Weights of a small mixture-of-experts language model, trained from scratch on English Wikipedia.
Training: a variant of Muon for the experts, 314M tokens, 10078 steps.
Below are experts of layer 10 (counted from 0) of a mixture-of-experts language model. Rows are named router (the router's row for the expert), gate (a neuron's input weights, with its number), up (a neuron's input weights, with its number) and show model dimensions 256-383. Each number is 128 + 24 x the weight over its row's rms, rounded and kept within 0 to 255. Numbers have three digits each.
After each expert's rows: a language model's description of what the expert responds to. This comes from a sample of Wikipedia text that the model never trained on.

# expert 5
router:114168145102169136109091113115110118109123110120116133092168135083110083173144142111108139108102114119150146073116131118146134166114108121135103189115123077082149152102138094140087135122142122102066126132196089160113151164113141140140130109109188152139150120128135142171153117129137129133108109114141146133150177125130136138153103143170073090104140112101118133172130104104138130144105
gate1:102117136123135139093125090106145081116121139135155158151123114126097117152139142106193199115120127121170119151094107144154164134078117170125121103115109093153158130121110139095130132141113122113132125125105097124147151140112145172088114112161153126136125110101123132139167123149117118129106143113132080129138102100158092111095122130173099120059123119131098128159105102117138105090151
up1:142131131116094121134080125127122047137140111113090132141132120131159185114130126150128148119184141083109077132149103122149121158102182127085130146119117126101177168125145128122121123147114153134144112138082131135115088140135136082128154112144146144137147142107160107126091164135139153153134097119119163145117126132095176120122101161104134096146168166124085154127128132112111138119136
What it handles: Verb stems before suffixes

# expert 30
router:126153122117136101155122130120140101119120141123171106156156098137132163091126189162155157118117104163140114122116109125122115049145114105075129145123126107139122100157145116161150128149142101098173146121111146105117119097106173124153110117103172122157174128129167140153118101151144144125157100115151115113150132150122130106089122111123119088122111163150095122129117150110149144136130
gate0:128115110125115126132123136103166132163109120150136113174117139140104134169103109133113109128157124131121150149095159170146150128123082151154120153141165143112164125127157136141130099120129143137112123116102127151135141141111153167100112164064123125153081099176189151111097124141144154124128126122133104144101096148172158126120116127098115127106129137108093163121097130085158106138172
up0:121114129148128121136121142138140119127113160160136136136069145095107142148133125155147102142125158135107133154117152141153134116133099128131109139107167121090171117115141112130127113135146163138138112081119156113150104125108132101139113132038139133112140149140169141159098124110104116114112122104139123161141097102144133132124073135131094170100084112097127170140125095068145149141147
What it handles: Pronouns and modals in speech

# expert 62
router:115146114092121101151107129108113159140165144097177128115124141161122153120121118129112129122101219097122149131125102094146117118120107116159143169145127132097107144114110062137101082161142148128160167151147159154109095142120107119155133128091084174133128151089123108109130140154102130139172163092141108130084133131081170102143124137160179108115152126160098122125148148124145131180114
gate1:136142143135136140139133165093128102102165104134137104113142081141100157115114111123130125148168139112146124182105113118163144136103111138138156141104126094144121091157127118078128124128168132103135174122133151108150137139173134110131098124094134123168135156160143125127171119118076155154149108085145141116118125099113087170169174140129132158124112162109142124134154120164147132133099
up1:134131171115127145134125102132128136133113102146116131162147100136177151108090140108125131114143142144130111114049121179061132101129110134097139058135127132118160139127118108122151099153137136137105116177072123119139112145096076118177139074150159099100119073114131087145125127131143107093132178135135134109118163112099104125099126108112151157163155127145135143156094147151128137157101
What it handles: Nationality and occupation words

# expert 3
router:130109072150122115128182133135143154136167143104111107140175169147147130096114131123129104155101116119097140153133095110152110156142144134133152122157114141143136127138097115134072144153138161168093148114148115096122144125111149119106182139115142151095153074089139086118107111152108136126172151102129179099134124122134128181153137157081185141168104109169114083159155154141089141118186
gate1:154133147127145110123117103112165124116133150128112117152145147152094128131140106112113148145130173132106133120110143099106133108119095133115165106106151114092137140095120164158136153109123117137160148149117137100085112114098193139144109097157144155104172178118077149109134094201095131149134102118117118076109144130111145167135141152109162147112124127140121112133166151140187134113139
up1:103127121114152129140141116156109097099136133124167166126108125098174114109094148111133163127104155099101063157165157134132113135098188099152120124154124135143116123147145119124073109137123169109123125118155134147131171136131142128140158097102129155129148131133134127130103110128103090117097114150147100152130193105099098089114100129143075109130158119147099145153099139093107128132183
What it handles: Indefinite articles, prepositions

# expert 48
router:185135129159150111137138154105148145155140112114125179113126150133127101165128142077097088102113137133136081115148131102098134121119138109165157156146131152100167116163074150175155117077134132081158157100140120135123117091072121140092112155180139146153093121106144091090118162108166158102089132123152113140108163087144136143144149079135123165109107080144158128165159100094140121149110
gate5:143121136134148116131081130079102125170147152146140068130123038116155112168132132094079107133116070147138113147143149079141140155146103113143134188119105131121118128128113112113104097128129114158179146109130130111112134110156128148143133189155141133131109102151142138134123164130122086102100160132131138118119092108162140095129132137112139166112070150154115109139157097160116111150134
up5:121102136158144144106155128147126169145087127177150115155111097097131111119084147065114097098132145115148105113124169149106119144115127143135107164106145112111157113149124152160108134123112137140152167072113112142140151144146118144168105134150122137128124136147142156126111136112126100084075112118165157131145135099179128101115084064136109104112053118164162122165136074138136104164144
What it handles: Coordinates, date ranges, infobox breaks

# expert 12
router:115170125135169140091124109135082125164132091131132101109135137099135132114100166112144152111154145088105100093133133078113112141152104140161131119131130130085151173086141142133171111106148129107110118146102112103077140111117118137132142127104133100184120132141130165148148125092126117112167129160128112136117108134167130141135121126117170122124114144124102150086115121150099121142148
gate5:102112131122126106167134127142106143197136141124119150115134145096151134157128137161129152108100097150141140153137162102133136150108110152102127113137182153140159182133160116149107119091127116097119091092121136086102148154131140148150141126124166136126162077161121110154152154129060163123176126135161107124153171156121129120126195124149120119127140131114161156139086143134125110127140
up5:133141106132127110147143170167124102160136095112088157102147132147129098122117142128126139098144082126144110119191119096127142184129088149150076127151167136123142180159171119135121150114095138086143111053138118090150107134101163115138109159099128120160182107122105120147144142115111107157150105149094122097123110145141154135104134126107143112125145131100122191138118134120112119138153
What it handles: Infobox and table field labels

# expert 61
router:082113115113129139133092124142132165152115131156172113117155121144128119140140145147117169132131103173135148154144132079137168091116086128136166159138122123104121100082161134153145109148117095134142127145111083126142130120104150096134171139124064137103135132126143113130179137119148125138158122133186080138167115143092115121159173104124106110093110137138084113139071127081101094124107
gate0:123158117148152158123082153114085120130123085117110148108143128124150127111166116110123115144138126147098119093134128135090085117169105116126120131149157088127113146142166145127116113137113070104106115115154123118117126117119104139127106110181128141134114165094156105122123108113120145166127106160159161068112118106132097149126163110136138127148133130164072111153129129177117107094146
up0:154116112078161133171091099125136158144101118108150126094137060151114117140154122126157104135150132150093133123161122119120148113171108100141152146153075087142118126176108136146134127141110115118146079166115136113102083117156148110118157145125130096154142124147161130170082118135125165156114158150100122160117114109112088150151150130122146178114117113098124099139142110134125131147154
What it handles: Auxiliary and copular verbs

# expert 13
router:111110147076120103146138118120143153141121139142066159124130119131132127155131160089167122077139114166156132094116132134137116160081163163186109118121105137132128110115066138115121126133131122131094150143119086109111119195142159100114161166151163098135076108117115102129139124128108166123108121182114136137126154123096153121153092120085129127140171137107136143204164193086111149148115
gate1:156150163139132163121148150153118079171078149147143147133098113143131143182137122148131139125141145080197146169110135126107125142118147143139108157139142130097156124133077153115109038114130096132136130110157114106103140128147132128087131155134145126092198104111148148119103124109085101184150136127106106097164118138122136136102140118138099105169137147134123120151126131090136124137155
up1:120111163113093138143149163114111114138109102151096125083138174148146118153138137132103160128111109104103150138152130159130121119090132075120148118182084128085102133116109136111104116104095101116162099128156135088140140098139167089138156144151124135131128112131118119109120098117143128129153128129141117167127131136145141128090168139115139126135123156122090139159136151149136171136159
What it handles: Sentence-final periods

# expert 26
router:133095174105134145104154146127149085106111123073138116139158141138157111090112110129135110161127132141139146163133107124133112141162102142129131129147111130120148132119145107097092143137121163092138181115138157096119139158177095110148135124134120108116154127171141144135115108061098101122118145141132163128109117133125066170129119108125153144151146125122175113154116109087162063123137
gate0:141153147136132185142129089079123133057093110126116129159148137140151141124144141197138097154131090128145107133133128092115206109095115133156139123155128119128087170124129107119139162130100139101151118131133109127117137132112117137118130241071158153143145150115076138065135151124102162064128109140140159136099129118095166098102121144122142135131080104144129123142150157127128133098132
up0:113133126132155098094148090180150091133123128173109144143075144162091133174135132111121140087120122111083119126119135153158128136156100122148124131155139122131066128128115135153119121128123113130122116077077085172132144134134129129086137097121129136153121150140129139149143123127133116095108127140090075132119133154138146164125184145156123118128115138122140088146110147142117138113107
What it handles: Short foreign name starts

# expert 53
router:092159101101131144110086102129129097150129106156115114163124127137099144123101133162096152134112146066097138138118146155099132121127127089142127100080136145068101147073129120156132102127098111161064136130116109157091124154132091147123177133081156124137156152138113112089096125169143117176155090139127124103076109102159100115141124146108137142112125099147073106098105143160142182125100
gate1:087147129125121131118114116121163113141127122138145103132128138077103141096102084140114123109129133086088133116101129116109143096110161133163123126101106103116110157093135096156129157112075145126091149167116100146113114116133141117111170157127137151148142145136100114114107111125126120166091117160125128153106139151108077152197135128108149172128162097141121144124126127124136157148126
up1:084149132138121114142086161133144128121112119156162102142125129106077126106117144114113145110111143101110155137073095109117125122118142164174099130160136118102110153113105097173119155154114149151088153094093087135143095146136132084144156139098110139129154115095116124115146148117088140173132122128139088169103134129123129134132146137119122148111124100149113128118115106118114146148098
What it handles: Plural and topic nouns

# expert 16
router:133160137138135109153157130114094103105146139140138098144110102114142129075130165084104157107117108111156081147130138182132110103110122145136099136143120148125045106121130107191099127095140150083086146108084100127132137161119152095141093141141128106138123151144134139109137169095114147122107154111113109130066131116123148120080096160089128134120104128110105137113145136107165150137115
gate0:140121087116168112150127105115129110128112167105108080145107142111148125131110104131155106124133131150147120158115089145130093125116124123128137124116167123131131146126103123130096105126125100143098173077133128083144155097108136117132096126174147120140111155115137095095070130177178113139123153087093143106159136089130153116108127136067142154131098108188140147106132093161169121167140
up0:141106144113081150150118121129133143125106132120145147147144178110142165177099139115129155182129134109114108162086144173132138173146149151114105124114144160094109135124113106171141123139119145137129156134116168102198156128047158121104098106161158129122122134122132135139127104124135173101114148095138118122114094110131096189137088155098120137103152038088123123141091151113172085132175
What it handles: Sports competition terms

# expert 25
router:140154098120114146136124130142121118131128091100161090122120149118093153123143155136144121098132134128126117117157139137147146109129123147094113105110131094160163123145156116128149123095092125131129126121121127101122189131187149109148094097126110173102155158172122144153142143121102136138089095091133091093116165129174118137099107156106142148087128150147156118135124072124133108103121
gate0:132151157095111128174120138066093125085123116109133106078130066122132152150142115119120104084100154099130092067175102140140113107090151119133114110152126098137121079117111144138149128139078129137117160119139104141134142114102114111126127154155139141157100123145114139121118100133120120116121184115122124107155128078135172159091123142131089147129139141134102130169133153094121112102143
up0:147144175113163119150117111087132089162132121087136140132140121120159104114113127124136140183141116087082132082133131079149123139152126126110113162173116167107131154119138094130145160114178066139136075135124094163113131117148104128134178142103157144174108116103173108153133137127131123134139101154099133140144089149134088144133095155122128141112178126071114153149164108158116114143132
What it handles: Personal first names

# expert 58
router:127167131104116068187120118120196148162117126148149139132142089147085124103176119153101102076139117165143126146142138098120149101113108096119122141130132127111145104088112118145124102104167112114166147125075111126174116106095160115082133132154144094128132145153128110138130124162134134123165112096151132144158155126134145115146162110157174151113111140102102104134108101140138120144110
gate0:111118105106131095149144117132145167134164064130157168121137105147092091126122113162113112153106158130119148146154119126126135151107138097138141124096151128144159102151121147090115133143110101135149133146079122158130120138134127130125142127200097148112122152131124122098173121154091144145175113145149097139140108122166130102171168140139132155141114109099172176149111123188160102108148
up0:125153120091135124093142122117151116122082139137113118145137169131111139121117111143094155145135114140111103159121154142120111166115131135133108111112150124142166127098133139123128073126142140114102133105105130117185138124094113127096113113100097135103122148149127127097148141165140103131156118101140104103113157118167167096115138111189167123114102131069158141149112104140169170132173
What it handles: Biography subject references

# expert 28
router:154122128128112115085132097113149131135134094165110126136141151166130140148126136105123158154131198117110134119116108150138127131116124147148158140089175159108139084111110119156121117136122110152096134121147074150129130145133136133135130177151128118136149087133158119133126123160151100110110148179147144145130107102144125104134133114149113118142154134098155135135151134121116136131095
gate1:115119108119104154105133124087123147117132101144117152060144118106133130107134125066168125121155130151115143100149129137116094116136119104146174154125126146211156132068106106127116115129164125139125141077110088127144090112138117140146110107118132113124130121089077144136120140116147120122099085085117123136092142115156125152100168147147126139138144108092138115150102154134103151132124
up1:117115138127166158119153118148130127182140126140118103118169132135134126151084123124122116103180181126139124128141159140130089113163133147162134148111148159160140143072116114132148124173172141159120125123143090144131114120139108146110129121139125135093127115076103164158120116141195120138112089094106105097062127104137132177122156120122154154135167076144121109127120124139091152105129
What it handles: Sentence-ending punctuation

# expert 41
router:117153119129103143131092115131121134130115124106147122146117129125073127116094113123193126144139075108123157086122144132118166137163135154121116133142124126104158170117113133093140108136131147128145100112147118175104141159121120128099130104145127094074115177079117123151136092104086093150139101160149069114128128116132096108137116133140127110131111135124083186107135136140109140119108
gate1:133171148155128138117106126125139143136124106151119161099119129103117106145105127116103131094138111131160160149137146131088122120152142130176114115136140116113157141122133107088146138105108124137107131136154091138121117165146135152117121149112139122098162113149135106091117122094127132123118100184118145182105131110106154135093127124116099154177124117132120100134130147098150174153140
up1:143100120142158143126136116112104178087096113103124144092082153105098124156098143127089134128103121152100145129140145105150129122136100117108141125104146159123146126117157118135111172134138103124110172114152164140098086107135135085168148121175085143095120099084134161151151139138094142136145115118116103132140158154128111063136158125162078077134113165118161139116149134139112136112091
What it handles: Proper-name institution words

# expert 36
router:140102138163132147122128144129119112124106125107147132114125107119147158100134150114129125082139122124114118105147118128137139134147154103122132166126072157146156099103102117128126118108187124099127124112120129084103137119107145128123130105103149127107115104107137135114094080143111116105066130118132156121114110116135146102118086104118153147140130128155117111089157128142108092126178
gate1:135142147085152164164126161097096118156154121141125139108138114155112104115122136129135092097181146100153061161128139127109147085121153120167093137186107168132146145152116090140145134116132084136142105077134134119127114129124142133104125130165170128132141112107154104112122091150143124109128173128137137125104122113164168136111100152131141164123143141144108110153200145085118111114153
up1:138129142143171112138111120134148161131141139141135150136133128146126146130121143167164115165129131114128097113127177070095144105182131121133103129164136169086148135177092113114091143108116132148134105118157126100139123128135155111101153105154155090145139127111125146089145122125103124140113139141174144155153127069147158126175131148134165146106137132098153112140159107140075128099142
What it handles: Table cell separators

# expert 34
router:119084141136135195099146135133160124124108105139105118105153112132124108128116116166133139114149150155126133134124138108127073099114123115113141133116145146176131151111165103105122126154112156158122114146098097148150105121136188127104150110163088140178130117101167137122101139148140106139105105140118135100129183111147105125126147100116098132133124098136063112137129120137158142127137
gate0:118166119119098089109088148078157143134106118105174165155118116110110108102146107153159151088170111161114115143123145098154122161137126132129119112138108117154122093167121099121105092111149098128099134130122165117107114124136138116136084113116105157153125138132142168097143133143109118117132166094136130151097142131088133136138133147141179101081157129154138128136128105116103142151110
up0:148085094142117053105103112145101127149127180104151164122124101105136115089118083138115123115118080101147118144136123095136179148142165142128155124116138116097110129101110084107154126140151140107150148113090129099137141083151125097114123100093150108123156165150140134108131141126155131128147094079106149111149061144150141136119130128133121119127123136117138122095168155142166104148113
What it handles: Clause-linking commas

# expert 20
router:130104140137144103159125143065124154120099147094082146140158100129157114132149093113133127105122135147148108154116158168141162142116188128130153105113096112166120097173107154147143155140114133130113146111133154132148137127139141140110206132128121118128107123126120150122103138096170118108148155123095111136140093092129121153154137110115094168113128103113157119124073117143118126103095
gate0:097108112125134149160149090136127170078110178108102089125190138120140155148089103127122146098086133143091143112121135139179126118158161142141141105148150110131069131115125134103100145138146142160111118107122112126134136150108158135134129148123075173069147130090178144097131095148162153149122126085115126158112125111115109138130097117115123146126121103141113117158140136091088117134134
up0:108171166127121096156130170132093108132106116113143143097076124071103130108151112183135101145138128141154119151166125111127093149125120129165089115097125126149126113126101151104124108126132135057147120148088137089161112134138107118130119073147089084150092109139087087094088110076145101094107152106135133117104122129122140135164143143153123111132122135107157145108039128109092132123162
What it handles: Location prepositions

# expert 17
router:114123140124099161163126144169106130136098096114148132129129127127124132139129113107187129134139137098137135150079134076173141116160113122146114109121110130106160137139142120113086138137149149098126094150120129157110159141109135102106126143077127121132094139133112137177173161106074145119140113159132086110104112140095123110092127121138142089113114157107171112155121105145146144118104
gate0:144101116110191115162138140121139145118105137097115106117143141145092138152139114104095115105087058091151139138140092087118153105061117128067126120170115127154103155106112147135155133140136134084149107140147111110137144104099161097136113122180105138146146125142131137107105127136125130095122161125095116166158139084105115155101128121093138119149066099145155117125118124160171116128136
up0:113102102114136076121101102120108178121141121154173140120112140114129155141132153123095154153111163102120103143101121078129124118165131103127130159116113130119111120120098155123119121132126122093157120121135160123141128127143103122112139134115083087150152109150121128162164114127145143136151113103130120148154119138170143141083129110142135121106125128133134124091107127122143135120133
What it handles: Foreign-name word pieces

# expert 37
router:121121155141117139100123112075117136130125148144123110128163098110163067130134122102141117178152092152120103146120110130167086120151139103149117138131133140137124109136134119139159125114134121147162118145144181104173105141132128156080149129129115192146052144115105152081147126077130114097153128090114172126137115132119128182118132127070109142169117107131158106136145178163118153119098
gate0:134125113120139113121134145138160184156154160114127134161131146135135122167118107149145147109157127163125183130119129094205107129144122160120169118093109116058144133113146104155167114100121133192180154153157154111124113126118148157131122128144107186131146171132102105090159101152141128125134149169153122135112136125107171155166166123135119120090101088125110119108121114121089110183115
up0:115150103151153177110122131127122107092160132108144122116132122182164129103130119112116140141119123127140122177095119105113117150134111144175124158120140145107115125135121137139115084115126144168115108123118101134154096081125119109132102159101090131139165152134109119065180153138127153105170110135167076141129161124090151119119135128176116152130148127153107149118154133161143137160139
What it handles: Locative and temporal prepositions

# expert 52
router:103117067141131134083159161133137173162153145122128136078117089102163164126098143104116168173175126070126158119114158174159134089135109166077134098082137122086140125180046152144112141115113119106109098152098149118124163130135117157131104105132135132136138121151112144122145112115119157117141156097107151146101071118129140112135150139175068109143112123149109105097122119132104134127164
gate0:113102139138094114144117139150132130160081135139101138097078141148116083145125161130131113087116132127109216123137130176139125120153115160112090084110107130135090145130118122114099144118133114106138151160100111139126176092115148160145152086166113103156179112115127126131102113114138095118131152105099145154103165099096120184136133122152102137119117102114162132127101141116150146171167
up0:120143093136133123153088119135159110113167102134169138120141125102101150081106121126094125079099129117116106129113076091126131146138117087114129164124125159170151149115129145123148130137143084133163159123113144152128128148137091122094140171107164168144087109143105152123130124097118161096145108146125108105104106141144136107133141103098089161116139143154099170139080124139085130112088
What it handles: Name pieces and figures

# expert 14
router:107162155128152175137123120160168143125141102116084135112117109099150132142148119135119109087094163082126117171157109111136162119117146147092168089105108132132140116104107107161129185100116137162123103127088143159163121116151123102123118104149103164097122147149122137148152134126097145110073109132112103130161093147162158118090067123168160108118130123174134104129108119164115145132095
gate0:167129123137149157105125102134109161139120138108130139128140189134132144151161125146108134091118142109153107122113129131163134143103153136136135145118152128137126111123101146139176109134088166172124123123162131115127159187163205135130076114109125131122109131156113136096109123137195109123141152087148135143087179143152111122118123127088116178097121155094126146139143128167090125122163
up0:098126109135145146155133166117097133102146177128087181145156144119048179125166173190170131134099127152124124140164117176109108133103153123114089133135057131087098096149128130133139096157145136093135132108125117131099096111133182119112179134155129145111114110092164148103114108095078139131125087126141100115178087116152130169170095138131092158145100122094173103138113140153096115134103
What it handles: Name-internal word pieces

# expert 19
router:143132101141126148104144129104141155124112134152090159093137153076156130133183120135154167112141117116111129111159074133104099129120123137111120126153164141123102138148098125140118122123086089145195107105124104151124152117156114142120119150123134118152127101164118094112142145144142129104088113113082132103148128152157107119174142099111139192109131135116175132162168113101133092083109
gate5:108126164116111120148128109091096144131148116109146146160127116098127095108137160110089139182146102101136116108081125137111115100114137115121141095135119119149131114116190106105154133117107147117118126101107112066130157124129101103165125135147092182114115125162066104147125159104076124132087100117098080144135136099126094131139140134138131130096145107087129120161174140128133125140132
up5:123106116132085139104153133118122116135150138134151127134128114100130108132140141114090125151184113116181098085124123132102164125066158096109133112124144116145105105132136084130174111113110155128134117103125137108159155115121102112163127124184131148145163126139077094143118129103093082123089080113088132150149142126131108101110133085113168136110130118085123105115120120098146117133138
What it handles: Table row breaks and symbols

# expert 35
router:114121127120140170125098110139143119170127149145115105097132120144159102117131092118144116124163161114099105141168113103100114111139086132108112160164118173144095122117120095091112141111133157151126113129180150166111125170156133119165122134113110169141122154112126176135152110110158105122111184162092174124115148152106134138208124105127114146146134122112138096145131102123143110169119
gate1:116140134094146132131126124145138172160156168127119113097137185115165136123172108115164113115123103135117077194165115136112095099108087159148148110130105155135094093131095147150123158127129162134181138077102101112115113157117162101114183103151080162183098161097126112154143136130121116150146172132132150118158138137106133173141085128138131145111088143128131136110063166145127111153154
up1:125135111102113109153136106142129142079144138155138182098114136143123116095117114144155123088133105126180096145106092103074124089100089157188160134125085146119129110107096124143117141105130147149143165134159149129137109150133151142121120124146095106148124165098093121114130072128162143147143141168161179137091108134146122138098099147133141142132138112158177116119101145134153140118111
What it handles: Latinate word prefixes

# expert 4
router:136167152150109090140114147148133134134131151141170122127132111115141141089125106177161093113101118137127102073121134134116142112099166170097118136123104073158140146130114107141111138153116103126073106117086073127125108172166153177108111137130136036088150107136131107125114149131142138118075087131108126097129085125151126121152095139140089128102092171112130111120133117125099091141107
gate6:125144115142099110123141146104167127151164090113137088086150099166152135064119084177150155098123129135142139132105081075131157138140125151091173128164116063142136119168112104101100119136164101150126094141146124140097132117122124131143108132112098103111148110123082125149162166132113098123121162114125202118136121120123096083091151097130171149122166145163104141127143158120103165152124
up6:108138138115097098126142128095167134132123121140136103120108142148123152071116066157134154149116133126102102121115119099115131150110128118120140134165098082129105111199092106067123114126154134120113106132121135134114136143131132113111127119093153107109166126120093073166147137143094138132115134150125162149140119100102101134089098106128148165162114111150160167115118159113136160128152
What it handles: Place and team names

# expert 7
router:127127109122152183112126110124100129137148112139133121155154174167128136113128136142166147168100152093109145082178105134154128162122113160097142130118124130158139160159136144129131113148137097159116135133195174146110123137156099085154183150134122111138104134134123120131128126131126144136145098108130133090108105151147108088122115175147107095133147156135088153125083086123126127134131
gate0:097113127142116136131118161142144135113134136144115113143130137103170135121083114129128110087110095106126102149091140078144157163123164096113138118140134130150168144164103140082137169120133117147150103084126099141141140107134126163144171127097156114078121123157134146093115129098111117185207127099133126153127139132107114171116116163100125117125077059137181136147111091158092116107133
up0:061184133125118141132135131121146140130126045092122127124138116150122134109145106159147125081109160144114133121110122120144129133152136133142094164187145115127119114117105114098123151079132114126122097134148127119141113135128135169125069128114143141156146134118168130162135113099123125117103130095132122071100145170133141091126133140146112094170136140167118124129136139110116092130104
What it handles: Abstract and common nouns

# expert 29
router:158139117079159120111115110120131140144118146141118192115131096137138172121170124141121104113171147185095154150177183118129087122116149072061107142147098148161066123118108132106090151145143139125156133152117104106140125103132112115117145126122127087126170111118140134136116140126143097141110146135151136158149115108148127133097183125130130089076141120104107093132101156087147135105121
gate0:139170093140159112140141082071129191145119139079138148122131141171130162148161130148118134119144166134128114115126145151141099139123125092137114150101142103116131113134162109101140095164104096136152100095127105144188119123138170111130058107117133186143145111163103117096121119155127174129140157128135140113142157147094151153094092136104160176093136127129150143109146138104118125139125
up0:137125123173142111125124148106146129157099132148108153125110224097160162153146138130137156146171132175164135155154108132128107101152113122126126118096136121141104206114135116122151104122124115137137125139133095108148129150137102130149123104126136134108138089148138125128124105110129161109131128131116187164119171106118155130097121159130152146142137100095101112145128137067126106145125
What it handles: Conjunctions and clause starts

# expert 57
router:103142126142117150105131203192102150131158095098124123110141139119147142124156119131107140122143114109097068107132151121130144150166125141113125113143101114093129099147122145157154165101144142133130107156097176104174158116115144127152115136110120120131153128140128105144143149102093146098093085145095126138132187188144137125124087122147136092141156129134086146106160118049147163148102
gate0:131143153154168129092147132128158093140119154100104115123114133150123109154148121120137143080127109191131152106156120136075114137118165115159160154169135154128140108087122143159116172110117166077142147138112143124096111180084094069135118111145161167141117125138113175124163106089111166126129157081105141157082156130149108176134076144135177127135163124177136155154151160070136097102177
up0:123124152160165110112155127107124132156107125091123078094147095131151147112130096107139158101087117130141110105123139156090139150108143148118135139132115119073142127134118132139141152115109154111115161115161156112173125126105113151129101118109119128184148137109124138163091133130126138150133157129136144160106109152175121110085111167147150115085084102121134167128144160099086110104108
What it handles: Non-English name pieces

# expert 15
router:098155113126129068135109130143111134090149135114101138113142122119124144141119121148124106115109125146144115162174113160154152164087151100133172155121100101103099099119153142119084118116121134119113102118134119095155167149148132131159128136134133168097137110138122136141087091062134102089138125129172111114163106104111080132147104073123139172124149131120112144137184108095072061140173
gate0:128094103127100123091145145122086162143158100088121098129153183154111134146139135091095110141123124178094124121168134096152115140105087111125186108169121123126150138147127098131107099107136104137121153110113115116117121157150133139134135097147107131100130093112083134098169121132119141089124110121156145124133136073144120103151138123129105100148126109140132127069166132103139102162169
up0:131101126148151119129118152081144126139131135149098151120085129136127111101087159146111144103161153113123107069124127165172118135129125105123133138114125097099139114162116115109179112110107125126109096148108134173197163039126139175109150098106113066160142124118157146124094111117081162162139144126122106162176121151115144107103145143110157174126131131074147147116181132154146124102121
What it handles: Definite article, possessives

# expert 32
router:097128102131145173141132158125126127141123118144132160149135138109137136141111108155115129139113092109089167095116123119110160165112127138127092148115130137141152140182135164125186143093107119106144111109125147153134145130160090105152178110111080074091153143121120133122135138117117121128159124109130058112121136115112085176142125126158149128129109153112133143138108137160116142133132
gate0:182116126111153172180134135149126118107052153131074140126135148115175171116145139138124112164160117165096172097143127149118135120150114172207127130100112128125153124170141146126100132072099132101133154090139105102122133139136103099109136122109126096145160104157119096117123125129182138130105095109138147108124159087114126190150140118125132157162089122137127167138117128087148114134107
up0:164139107145107132140121107114114154136098147147114172107127141085124112109097116096146120154133134161122150151164152108108134126177116160145117102126168076140175097111133111128133120124118099125128166103151159105128133127138122097121122138141092118114119141137118130109132177118158155133124111156113134124104169146155137138147118148149123138107126120131114135138157107135127128139145
What it handles: Competition and title terms

# expert 51
router:149112119142096075133166155150118143112115118090111149106107097155171146151139123095140094143163078157156145152120093101075085098122115075129148118122123192132145134106074135102105133167179117147147157125125109150124161134114140122090161109158130125174065098110138107144117113126146083125102157109094137085140134136097142121121101115062111145151124092094107109133169146140104180141112
gate9:173121146090127090095138113133114165162119133121119124117099106124083110127149084124106138113098088138156150120159135133096119087139131118116142124136095132122165098104090152071109109095134140094134165123156129116144128158152153115140094151167118111131101104123138140118119137155119129134127140125162133147146162112077153094136160138104094113131130124140125124132121106161153105146103
up9:181101146164142120160117113079114169129165104114159098144120116155155121126128112128139121107147122122144151065158131117079114106140162088139163134125130145175160114146133160151137124143119162159126132133122124135135167126144140121133105084120123117131108125112126168131122148160097088165074093143116151129130099137075092118143136109127129146134126137119113116117141160147139130130135
What it handles: Table and list punctuation

# expert 18
router:157086123130138134171129146137169147111151093102100126153175124143125123172136081111138126148141128124124145119085132157114161132132124098142135127121128121123132160133126169083132121133139128159145113127148172115110115117117097135161095134122158114148143113106153116094149085117125158149155153139162162138192116104171150123099124114103098111130140119151164132148130120146131155094134
gate0:143143110159132130139163067132124147098094131105104128107155122156142158124106113124144102159129183126135147126121099149076132127173109115147115160114102130102144169125099071102142133151147108112148132130137124116109138109165170154114067141117110101146155106095164153126121139133161133113103095102145132071154118118155132139112159119132134149121113109110142125118143150116121142114144
up0:107156150090109115116103079154139139105147131155138151164102095096120182119134137133132160103142142159168172146084128136155111128161202152137154123110163133132139129132096120134157144094184150156184145130142154106123141119130103125127109130106142094151122178118163112085101109175136109113138128117163118101163135107097114177128164127135139115115139148140126159073142147112094153110112
What it handles: Digits inside numbers